From a checkpoint of a small mixture-of-experts model trained on Wikipedia: a shared expert of 128 neurons, 558M tokens.
Below are experts of layer 6 (counted from 0) of a mixture-of-experts language model. Rows are named router (the router's row for the expert), up (a neuron's input weights, with its number) and show model dimensions 0-255. Each number is 500 + 50 x the weight over its row's rms, rounded and kept within 0 to 999. Numbers have three digits each.
Before each expert's rows: a language model's description of what the expert responds to; "comes after" lists some tokens at least twice as common just before its tokens as in all text. This comes from a sample of Wikipedia text that the model never trained on. Tokens count by the router's weight.

# expert 41
Coordinate symbols ° and ′, vote-table cells like | +, | −, Registered electors, and infobox lines like Kingdom: Animalia.
comes after: "\n", "°", "′", "0", " | ", " | +"
router:518559541519462506476424511542450521451488498420584642462540490504556562521457494523553599543455476491462449533502586513428442480622446522421529465429449461583534432558447438488532587506533499536446529512446504444487536487482469458457543469504558540484527573512455464475487550422541509490472531507615507473455510465542545448474396547579462577542475449522484554581482570478444460488543570407551446456498491480456504564437441538480516519589500521511479509551520519483568550508508510521564514429526515470446538552433455485522544575534541462492489510486538396516617507537474569489467476470476505606399608586502473487466475505575584570402462433498596531535491576466606551418522478468463595477473566559521497507379514532490534505609455495490524500559498387475487422555479400
up1:519535538483422424568480556520503514523565479438458627484559478538449632542517450514533563437472450487511414490444502484466451475550493477477482509549408512549550437550465477482547604505461496494483557524478458451461465548521514425503491420500464525521421625520442501523431588451502508517431590434512455529477568431442532395512506553446408425491532576490406470505529437491514483542480532453512510539512540492492479452431426506522582518444440525539436473546442499391458521426470548547470497493521494481404581456482464453499554454538544558466568475390440429530499561522574530469555479470498483571472537530479490498425412382491541569491492433538495472505424448533604500528543458479433560467417511469464629581519466483493416535625523552453424423476460525537479522557589467
up2:498525448512602523498394458572464423502496506506495500418549460461460543436515422546545664580488553409475441502526493541419479501475470566452569468507550505587550556543506511574578539504565502558440572479500506500447542460435405484535530398586536508507577462491477472488515498433441494503578475573649539518513484463520496338483489484496501521610517487512556483589490493477533419563529469451560553491469487487484446525447439564455447540422484486622489464561530488515510466406474551529531487542477498485539486518531534429542526500473481446538509515460445482500485524464424540538460447564519537534487616513578487524526531505531511601487490407514453458474484547506441523396500463519452459413514541617496437463562455572544449486616465380456460428506541485484508501544474404
up3:589547437512499484533524504561492515450482485548540513461617515472549533462458571428402564510538438385497526440498517538436480555512376498500558546513549418508517451545583511423496460505485549537524581480503499461420458504528509476440595528511392531492481460493483562424486491501429551537542490496524447524400439583505465485491518407555440443389505470530382537491519526488546547364453553511432461399511481485517462708433474506518421526521547540495452516520496499375532410493448564593465533441575510475512442512473525581435543561539479495476468441509498476492488495415548498451468518522437490518467505481493525579535507481450457482465416436511482543513452363496530628504480473512481553535559505521455487495514487484559491535439511480598482471500573483486409442485439429
up4:447552522541406476526515574344502498513538460516504512378458456410451498558493591502533561493501511447541598469570533541585400569517500445572525468416554618530512499459576388477435489499475511474464500444544523493451455528581487508457550512472498532522561527517487531586614506561569562490367460515454485526434486510562431531513526548532558500522382471521534459521563555476495559508517528587414530520555486491507499492537439553607524608416530466437479508582478464424491579505480486475544501505514500479445505474535532517453531471581469431484440549416517493543483558552536451490524531470582531539377463498468480479599478547474556541391515482590462486551522518452511538463431555528497478448550476562525585472506471423452515434499440475425460517473392488549460539538416533
up5:473544465526539475426459533480487511590415562433562511475515470413618607505578486405499544539536491444522443507510539503501455566542501511474556553550463594501408516655545497492609535640479469488555483493494528512543518486487529488519451490584532541441433618583468608427495445501512442473471420490515568578517573535539614621412446495596583566507543495566434477502524521497467474503508555495552455508503502555472515467526482512536581517506481521473567449490490590532502523471483471504508485481520520523412459467477394434454500495497455452514538427492602430511486462533450560528493439450429416568502478505502503501539533459573520536454561573476580517529488506548560438469513468467642538519487515475547550515412468324516523477499524544487501512512469529486537533515463409
up6:422439541448422579545516506525462513497466445494485514425487433536534481506495526453608559465424436501485467541429548500519508510461394504514472612467447457619526451455518467525525552502481556520526411449508530424516475532488538518492542557453702524486466478474481458484488504516550517534509545570451563475504539483519484438507439470422447585517490550455401522436463545504384483504509481490462422514493547544503475596503561571547534451546540535577512508536594486498584519494451555533529549399476583545537438534507485533517509479475580500413588463545607572525528451549521437476584497418456430547464561520503540489515526518588541487441474474478529453473577478514552429429541532494496463529516513571465471518469444457576579412500428455508649532442606426504503504456536378
up7:503527528540484526537421521518508522508509412465505587484581468547449541487520540446450576369556483532530473468555493498484512456574495494463531502447506543523525430425461454476470572503642577519442499566498512550424477484520502489466595450493496599467379506558527499486483516442686428443464559461519447493566576463515558521461438537457533524512533483494581520468501508506493488431452506463558507472437481444492463557474415547494419497536457546500511507507493398491570568480594497492418374467559446530414497569448487481554611498497409500461471625489500408570623485493608577479464504434554564557452434517468576516475473559530516454575475476557598518535469536441562547473545482479462566524475456495554459438429497532490492494478473532485503380539513503476486458542579530
up8:523484589540522506513374535470594475526495499528500434441523408426507517481487530434349554552407545456544523454491487423489573568430495463521606488489381524509482467471499457561564513474524501481452649519466491476513446488538451425472488511519558457548500495507480529470405463495474487450473607492474477515599466434511509469440501473598468473493489414469523576505562560450639569490454442493546493403525556515415517581577449488503524549543519466473529536514509506468633516476469492535517454445512592464458524454464485397477530539529473584562509553401526477468490490509423501442520445500519553549384457484557497481502544503502514549475489447413464495654441474454537440511482525507424464440401596493517526409432545553495446506589487479479507573471461472444486472517535528
up9:509486469530484534536533517489444511434531456417555592477427491477581494463501552603568410436492519559525552550509593472550513396470552620474541483505465527537538500595578486459562506612522500466532482479531532472534542515523455498458495461428528591532559620497508480441431538504475528423471477457549573473507527489503531475593509502462525454495491467570470545435501474546542434408472613433488407459451505420497488508432482556494552579537525571469460540622494482533568485364555533466550424627449526534496549530440428473544556485487548472539561517475585475510522564488513549500452489436434555501461554494517538554393401599500535536515488448429536539464499513458482544528458527566415502516546509490551381534460453604533539485511555603447510480555476517610539469525475483
up10:490543494464484487473422498458456497447569532462501539495510525574525468450461503445508534458489512516511588577569564460531500472544584417487560374537458454512441543477505405538484479486514472498494480497570584506565528456502546382446518562544606521560531514535580501464483430461581612479564535543579454446523526436410519456484449515481586549491454443436448552497456629557550486479626502530460470508500650468477466537475450570463469439558568557481522412532531576363505456521557512587451459548558552516460501544500549525549527504456519436559426570496477483446541500501435487539550455561527471595395479449584560506423469539494492538476369498543474475482452491449546447482547562530527556471489568500459397545530459479446505499504549504510532577404538461518541420484488547
up11:514457493526560522546479507510423495651403496445508521459452543448532513519439465466447564439482433533432412492586531490400411446483484601542508468459599493543486468527530507463459537455452470552430550534487563507462533478550417479511563475454474565463508556386411442514576570414477471521528484504581531480448435380468464417552498528462417463603532514428486568544552486474480480522526519411519525410433501537541443486483424505458514421518455500544528487520533515460383529501499523492436539479535582532475442545489503495504496428641528447515441450472574432482522433517461522549547459526501491557552521502423424470444448420540493534515501414497433482440488585451547480453512537438480533511483467479501541449462506561411418546457401558557646473468550466430533456480528455